From a checkpoint of a small mixture-of-experts model trained on Wikipedia.
Size: 14 layers, width 448, vocabulary 4396.
Training: a variant of Adam for the experts, 429M tokens.
Below are experts of layer 7 (counted from 0) of a mixture-of-experts language model. Rows are named router (the router's row for the expert), up (a neuron's input weights, with its number), down (a neuron's output weights, with its number) and show model dimensions 280-335. Each number is 500 + 40 x the weight over its row's rms, rounded and kept within 0 to 999. Numbers have three digits each.
Before each expert's rows: "comes before" lists some tokens at least twice as common just after its tokens as in all text. This comes from a sample of Wikipedia text that the model never trained on. Tokens count by the router's weight.

# expert 0
comes before: " of", " and", ",", " in", ".", ".\n\n"
router:477429443450466515481503546471461477467509518496464422510511473509560520507504496560536424496538576469474393570480487464568461450481525514482513504489538486352543494550
up0:521515549499403481540533515512443449569534485525508560471508400547564490382425497485462558534556532524474474485499484429456456494500520508483545577403420510428505550550
down0:543501462465612483493529529491491602538604541517526501490477483511530470539541565542529425500501503485429533553449463479488530538527443425429503472446501534490482477457
up1:540553546496530490472518447504518493473500506480541397468578453430477461490458599527487486451500504492504563443448459506513560460533528467455453500468535515488517426527
down1:498538479525471488484496556462400491471489555472444507480422504546537550456498492474518532470512571453536567526496543476490470495556537497540452457538529506592510545494
up2:489530582488502538476487522487529502538448424449429548551489537610528499429587551547535523424536530512508479568472515470500495491524486506477536521500506484484486478510
down2:575446583513529502550517443622535554528484488527530545526464441551544520473539496502496457516521513486483460458583527567546481486519471534500433493495528467519543561514
up3:450466527511458539495480517493510501550543455510538516484506519523535490512460471522538480533556488509530534505458461471481528487528444492515591503501448442446445482508
down3:484567461487495466459519419406541575475461512497506513516516502569479506543565528539470505460544470521455432539437540485539485502494501566517502516512470502518459496550
up4:477554492564562510546490488587547477471445483500580507511541468541505477533435460446558443508469534563448443574519552551510501435500532523529460480443530491507454448525
down4:484486519430546507511492573500537475483544511484452510503446474457446523467452489426492531519489458478460479478466485499483483476468489475480556501528505503498550497485
up5:480540571516501515592504521390501411414521440566482446563535436480560563539495538499489503429492506554490453482522525511556498519507537518501441489446509498548474582505
down5:479474475515398519524541509513549530442511434451449535424436530483464468463526532457546504486500501492511587539479536515559522547535474500496560401513503461446483446478
up6:476576505480498420538532474433555511552422484477487450464452479486517489479475576551481566500563513488498438544458515464482517477535506460490483528403576487458553481548
down6:455457482553545547490486530544531495495525446510521494504503524503405459556474525439457447513500505426543445529535513524478421521488480500441540397525485478490471479512
up7:573512542499454459559461532533469514488511434520454543580506502493504533487535515540553499528545531487518443569629508471432436540449498501509574558482502476553571490494
down7:524461584534447434594537447514552507510424451477513484470526521453620472409455516586536480566500479494452489533509509475498563499471490469473476473461481620509553511477
up8:475496506489514477520462480546468450583484514533564530458459421547553459506423457515482588421447504566520569509477449412553516469567477486478560498526517498440524412586
down8:487491531470435488451462497492518557440464451535514526354495517518461596535512586482445475524513445522473447485572556502503525522485540579456547505511506515525484494496
up9:519515498461490497497451508535513525500434520487537495495522500483528543429474620525522525434466528486434511505461445507466480519445547475505428476437472496498607393520
down9:493535540508513460539505564462492454529496528522497513507470543524549479533445529458465516443489548458533540524506451470534507499556502547470480549469498538544528467512
up10:445441484472529507574445545481419537535556465435518465539465385505498481516528518537522454568508503465501523563520504484564564553547465523506569513428520461530427530504
down10:536512479486522477497536502545460510519465532561460565520476472433583537494554486500501512471586450533532446539502474458445493419461514475504473469425511502490479551528
up11:587508482506484579461515538503447491496549510496502414475514438480488538544534452465483552528431510467438499576496505554447521451505478455493450497466534514498521452514
down11:564450512511551452505493580453594568476515440515496562564550480517432525487534516465547509526515509412559513519567559540522532569461478454475471425484516533397482551445
up12:455436462562560463442561499472467518526510493511452416492480470503524604578478509541490450532463556543512530485489498518569427516516469502545444531523509496482453539499
down12:566503569466447462501442544502481470500480462445497469481510473510456516540533475468575502525464431484418469509530482516453526396471498502508536506461530494460571471480

# expert 3
comes before: " the", ":", "2", " a", "3", "4"
router:427505502488504503528459475509503467518485513514492457550544544523549519470506490562560460550556537406502501490557460496516454489481526540498566531518581438498436468518
up0:478571477504438512527539487519466574446533461407496464537568525490439473456475490530519473524607515504458509481503542533534550522453494526482508528511450441544447467515
down0:467475503503501462480534499514496562539492474459535522426467532478527522516554470447466550502441528464527452496516492505515559440444463560454488449452541513529546565620
up1:483514459441449584519566539530550486509513447540541509421536505508514548466541502534522533454491502472448462480471537547472489564479443540436509460506511572507488529473
down1:510530513564490525503452491531516439490523437475466508557484421518539589574465476469516481481478569428561470503474477471536526507478520499483498529504501475480468551518
up2:456357521533544510475484531582489525531491522505468472582474540463538573525528414515481571466449502514467496472501472485540446561491476574490506477470506469469460622457
down2:542484463504487482582456489547505535446499478504470404502540484454441515457464537513453481522522514501479483492441490460562462520476518450491479501522582518548583501505
up3:455457520483504517505495541530522492479535515512538485548523478519511468451586487489558498485471545470444514532454474520506466467434502518495480555517479468544351533499
down3:523506448502495550498464438494524493454459549517476508495438454469424515543532468447423495486491456493483499441456483473556484523459554453489504533431604577502590471532
up4:467517499496482550459461539553481494482475505480573479557505482486538502511513550453514516515464592538496520550554457510504530496491492572454455518520605504447563537550
down4:523575515440431468509530436537513491497442405429471400544497553497472492455540507472559454491540439530470439487431492514485512522543503529537549525535484463504461543520
up5:406458467559471541522479498545495448519494554565532484472507492497535512389516470490492509488524474463427494470490572505468436434495474553475551562483468492526461527549
down5:548567563494439424535524456531550420467515441520497539531464468465478572480551488483508475497533486519489434571462462480560517599551529528457499456485551530474606498489
up6:536502508501484517466517512408500502497516465556516456494478492516489547513562550477510505475526467459535526460493512515497568492475491521503505513445469455563477457520
down6:499444536463528507479489446517469511517594523496484497438505521609555478511528506574486540459464505464482405487447513482505492491603470509434479513476521497505463485507
up7:513511526526474513499478488538490487557538504411480490438494515563473514496596567510523439548565526537486445484552513550524554510429459533505499459468445461509461492494
down7:533480516469494552447511487448500449551436523488466473508536558497523524469450555525452494545526492461510469470571445570498525603466458461442569559483542524458528524516
up8:425539541519603473477525544493480535545559485558478432556525546474533477446565472515518511530464529529552468566509534521434489486512500486514496496506494475530586483609
down8:415537459535422464523476500466487507525502462460484545456502491506525416483493514440439550560470511584484442514486451562479607538486515578521475528512550492543493529506
up9:526494474522473486446454461578566567487444506445464421440448471517474407473495442520549548506526440509467480496510577484523533452424406475524526490577483484503503451514
down9:470533498512533556564481565492518530580560588457512493466546434516461545505557449408458577487505547538474471429494483458448533477478513455503441523557597521552515560464
up10:496389469492562567462535496474575537493487521557511479503487476544532434520452478545453498486545458550477477414559544463502485566468472446497569546525487482504543502527
down10:535539522458470501533452562458451502457469469535477532410474525517484620496515509429535501452476546582513473503515508483540478512499446458436487471499494527470492490520
up11:595639516497555519517505536513535449553471453478581508448455431499490564571485466468542539436523459495519494481549436416519476461552465426487506515505564536469472495485
down11:541575542502565526506526502460457482508534552540422463481495510499525484488489562544499459508440547497470502507448518516461484508443542529530458490515511429498522547555
up12:509388508399483506442448509541530412519513470555508489480598515467488448400595467473544527427482508483446488490517541520490524533475466540483494496518528541450422526451
down12:537512541412521445457493495531532565459503542514561488556546461447527575513535552555490576438478567475475484453473459517518430473573524474525518585432463538482543492530

# expert 13
comes before: "9", "0", "1", "8", " The", "5"
router:456449477491489481504498531514488504466450550486520514576496462572499528421477515592552468534522519488540406531472500479517533407500456529460575535461541468484470473551
up0:463427468529415487507483559466486490558552480509518520614481466507503530478490471536506497555512531502492502532540541443549501439562463508438520531411452452442510514526
down0:548511505522464568543443474542430586504462549523464544525560454474420499472498506433571432571533479480469507493473524504521530538512507499414500510509531581509554453467
up1:457438439526484472571520542388462472489432516522523563525514467550521452408495463488508481569506542497421442552438473569501496519521469533450493492459469420561564479530
down1:576553538505541551444468520536604509513565533510483501438474441457500511501507500416476499458480511502557549471537502471528508524440516513496479549404503583541467496532
up2:477415509442509508479567486498510492509543522516478535475567510476473448398482538461523531508484438479438547494417437497455504465432518567426579530450606464484594526465
down2:559528517462488452505490489546508496532495457493492495514476497501586490529482499588589483531440570524483552550494534502520470439540401483548489517445542540531514528479
up3:499509493557570547484502544425526507567452401485559487549465436507523589501548557501498496492523455490509510565507520439501472489468446533539475557457511469499429569451
down3:507536504521503463487518493483452418552511552504495510443479502475509504515510464479506438551530577551481457570547522575576558495511413477510440531578450489564544486515
up4:427583517477546458512487562486496520468561495556459514439583502492488480486514613493458509511490501486442453473505461453490516468506505458454479567448504471512505391472
down4:522430536503505461517504405501511489559462514504492531527469472438549463473456523475516474528496446531520507552522472455413469550525473481491465452487506450527435484541
up5:486538544499508514441461462526513458565534473489530430453535474512559518475459475546488498482504496512381489455503444533529519503525469487482553453500516477412475424517
down5:509517438458506486394482520476534539479454520499526542458498499639533483554485531560572487496541507423518475526475499535454416505511542554511505569516504511509608488506
up6:461523432435452554499518552504521514548468529472462550534557425463462493500552436535503509542459541499557525539520488422433511407523489497484562499476539470529493435485
down6:554524459545528544505498421429480526492453526559478482522480525435471461563417457475515490528494508398500503424495432496506552391513520467516455489502524542509495531480
up7:511505506443450498448488508568458451521498510463530501532522512549437480431525495514484486500510454461475507474585540491459483500534543492471527485503535481524488412547
down7:519530503493454491510475463507463469520552461481526483480472469527527444569481584479406530548485514548438486461520550448532517504499547509595446462541469475461419485513
up8:547505481449514505518484539490488511485535511562556588508418479461523495504509541507500495496514491541488451471466536482440487477398476536550501505470494494519497443527
down8:513586466467490471446518519499493526496496476470527576562482504492476516489495562491528479574550534512501551401519592550527502552460451498510473497477487462508441461527
up9:410433511503516533456502520488563514506557513427507485468530394522546546468528514496430491535526543561457529484508534457579545485539418527522558456541487460502441448539
down9:519643477451550395555500480495467591513502505510511459494445508458577490459474501569491542502501530517452508415442510450469448573459573498510469453466493504484564483524
up10:489574597511473495547519594472500409485489478541478594557592534490552532499559528486486558498621486512485472560510549521519495431503483462438538521447504498491542462490
down10:511500505484537474485532406468505456564538413533500527527436531513537492503476514443462516402468507537538489562431510439476416416466482562480503439471507568562471448474
up11:397450485551466522528486544481444472483503511568506531563557513511514495537484584528547476528540487466532428540430522489620505469493411484529579473411497449441490514484
down11:452518569496501558453478553525515462560573483521503478465501444462482466483514537422507481499490500459434569507503548556459549466460530544428473510545483517515426487439
up12:510475498509514437468526466559490480505487531485456522590593501378448475435484559515559455525468510514529569543495471453457501493457458483503503479524460487481493518519
down12:446536486540503543528476430475453492495520453478515576505539562515526488516480412533433470488518517503513455518464546484497477468473452521426488499502474439568564529438

# expert 14
comes before: " ", " the", " be", " his", " have", " this"
router:507507471517484503526500509450514503500471495534486475541512494518599521445460517533537457495474522471483379514509474465482441554448481504443486519516501435385501524528
up0:513524462539522573529493435496522508510484506500543469470517502463521554525482500494487498499503468455443465492444517514526478453578588514498457450436580474463474450465
down0:499455492489484484480534483540574451462538457517484512482528509400469447538532446489487511433456465523457499507474513465528453437466483502479563506512519577482501479441
up1:487451436491581547502508483525495470467562505490501507458529535551449528493479543466560468542526487479593534448532495514501503517481448602448506588546613450502484562471
down1:482511437519516462521559488512501501537517568493506501543474447463499485529526443483533559459476473518523504504517502545435519393516504506496490449458498491518521518457
up2:426612525533492490493529528451476474483529448484525510548514509489558469497530491494456582435523476472472460492497497516505457478469556464504500495452573446489425462540
down2:479536574471482454460467519578573508531550421498478478475485488583502545575471475589515425547453510546463473486464520537391466448557513484488539456480526530494488461542
up3:497565560559523534530454540565493544453493506486503478479455454514473470517450492565474569545533556554437466522538492524529415532497479462516522508550502472427468525540
down3:497463437444470495502557497516526456564509518486489475520535499525505483510491483428481491416447515557532563482564477470448538514524589569593470477453488449519510450506
up4:442510461556447546472518547520505526487527521493510520523503483519578501464494437528521424520591494504470444515455565521487598497474472530514478518469508450555463544545
down4:555476550471540465536542541579492529512482497508491484549517466490484514495558421525467512556504578421466576499470418446473481468486480463436483458553498425498485511552
up5:437498463510515530465454440535545577417450502474509445502472579499541493406528602495496456571451524527408520593494485532510433475431511476453534569501497427519501451464
down5:580519558547485463494523506481440486535507449508465565550486514485500501529495476541463522464546477573461565456522505606532508522557518494527508476532481480478485507510
up6:522489500516524467459455535500467511637472456526540519506451545469541482563528486489502513505509546479511485459509519531389533470503510474444532530434500463534455542494
down6:458464533582474469453564485502477534480461529498537485507501486553545540486446504475527517564496480468431548478522504597450488517572489504449523460492539467527460511544
up7:502458542539497502505442517519575517576446515481534549547505408487569490522562519509521552499501566451522471539547433489514458537501500592509516535516532474559545523496
down7:499412482454473494517506477529517469471498596493538459432505505536466471501563478427521536543483523494449509489481512508476452528444494478571542542455530486451500523426
up8:497504506450413543471515528554535494517517490470550451512495488424472490518553527575470476494518475495454488502492514479539550518548562540501523509468471446511455453550
down8:534476466470523481492555533550473520563507558460525506539508539527549481533472479523560485467498492511479496430554493435576512479478519520558480512505466444520553517495
up9:513390520552420545510498484461445526489563518477462468564541482529434573493508519504593441506450545469543572564440446495587467428529492507522514527482477562515410452594
down9:499534539473513507470464511560498562505472542459461486463473455483484446450464413374514527513390443481556456506497537445503448638481490560470516553495537510472521533505
up10:592494433522531491473529511508528427481517524521513444494422493550491521533486470527494419511518539516465536464539472569472571476567538477476432531532530407500464498488
down10:461478520571530513514450485466473589447547472524483490472454538439573493524479603472489427561476481419475529533501471501419440509544488491383551528469503558530414511484
up11:434501460475544488499601472530476465550551521457505514449578429493526484452496463548548496461438534491490476549470472485500485453517431531469571496482540424491473495518
down11:476478411459490495507540486464534534494493499458558473505487469555481551491523572493579526525497440484517529466528540487492563458468514522480495496481495441599604461433
up12:417442598553541531516551521473542483491494478478508411545521451448551474408447506503489516527498450480477536477518560510536433490465507592497572486525476446526443453513
down12:512479517499535465510497468409544479460492481509497567475506506499478514530498490499557545474458528461470519478469435543499525550502545451499465486501510516560537414528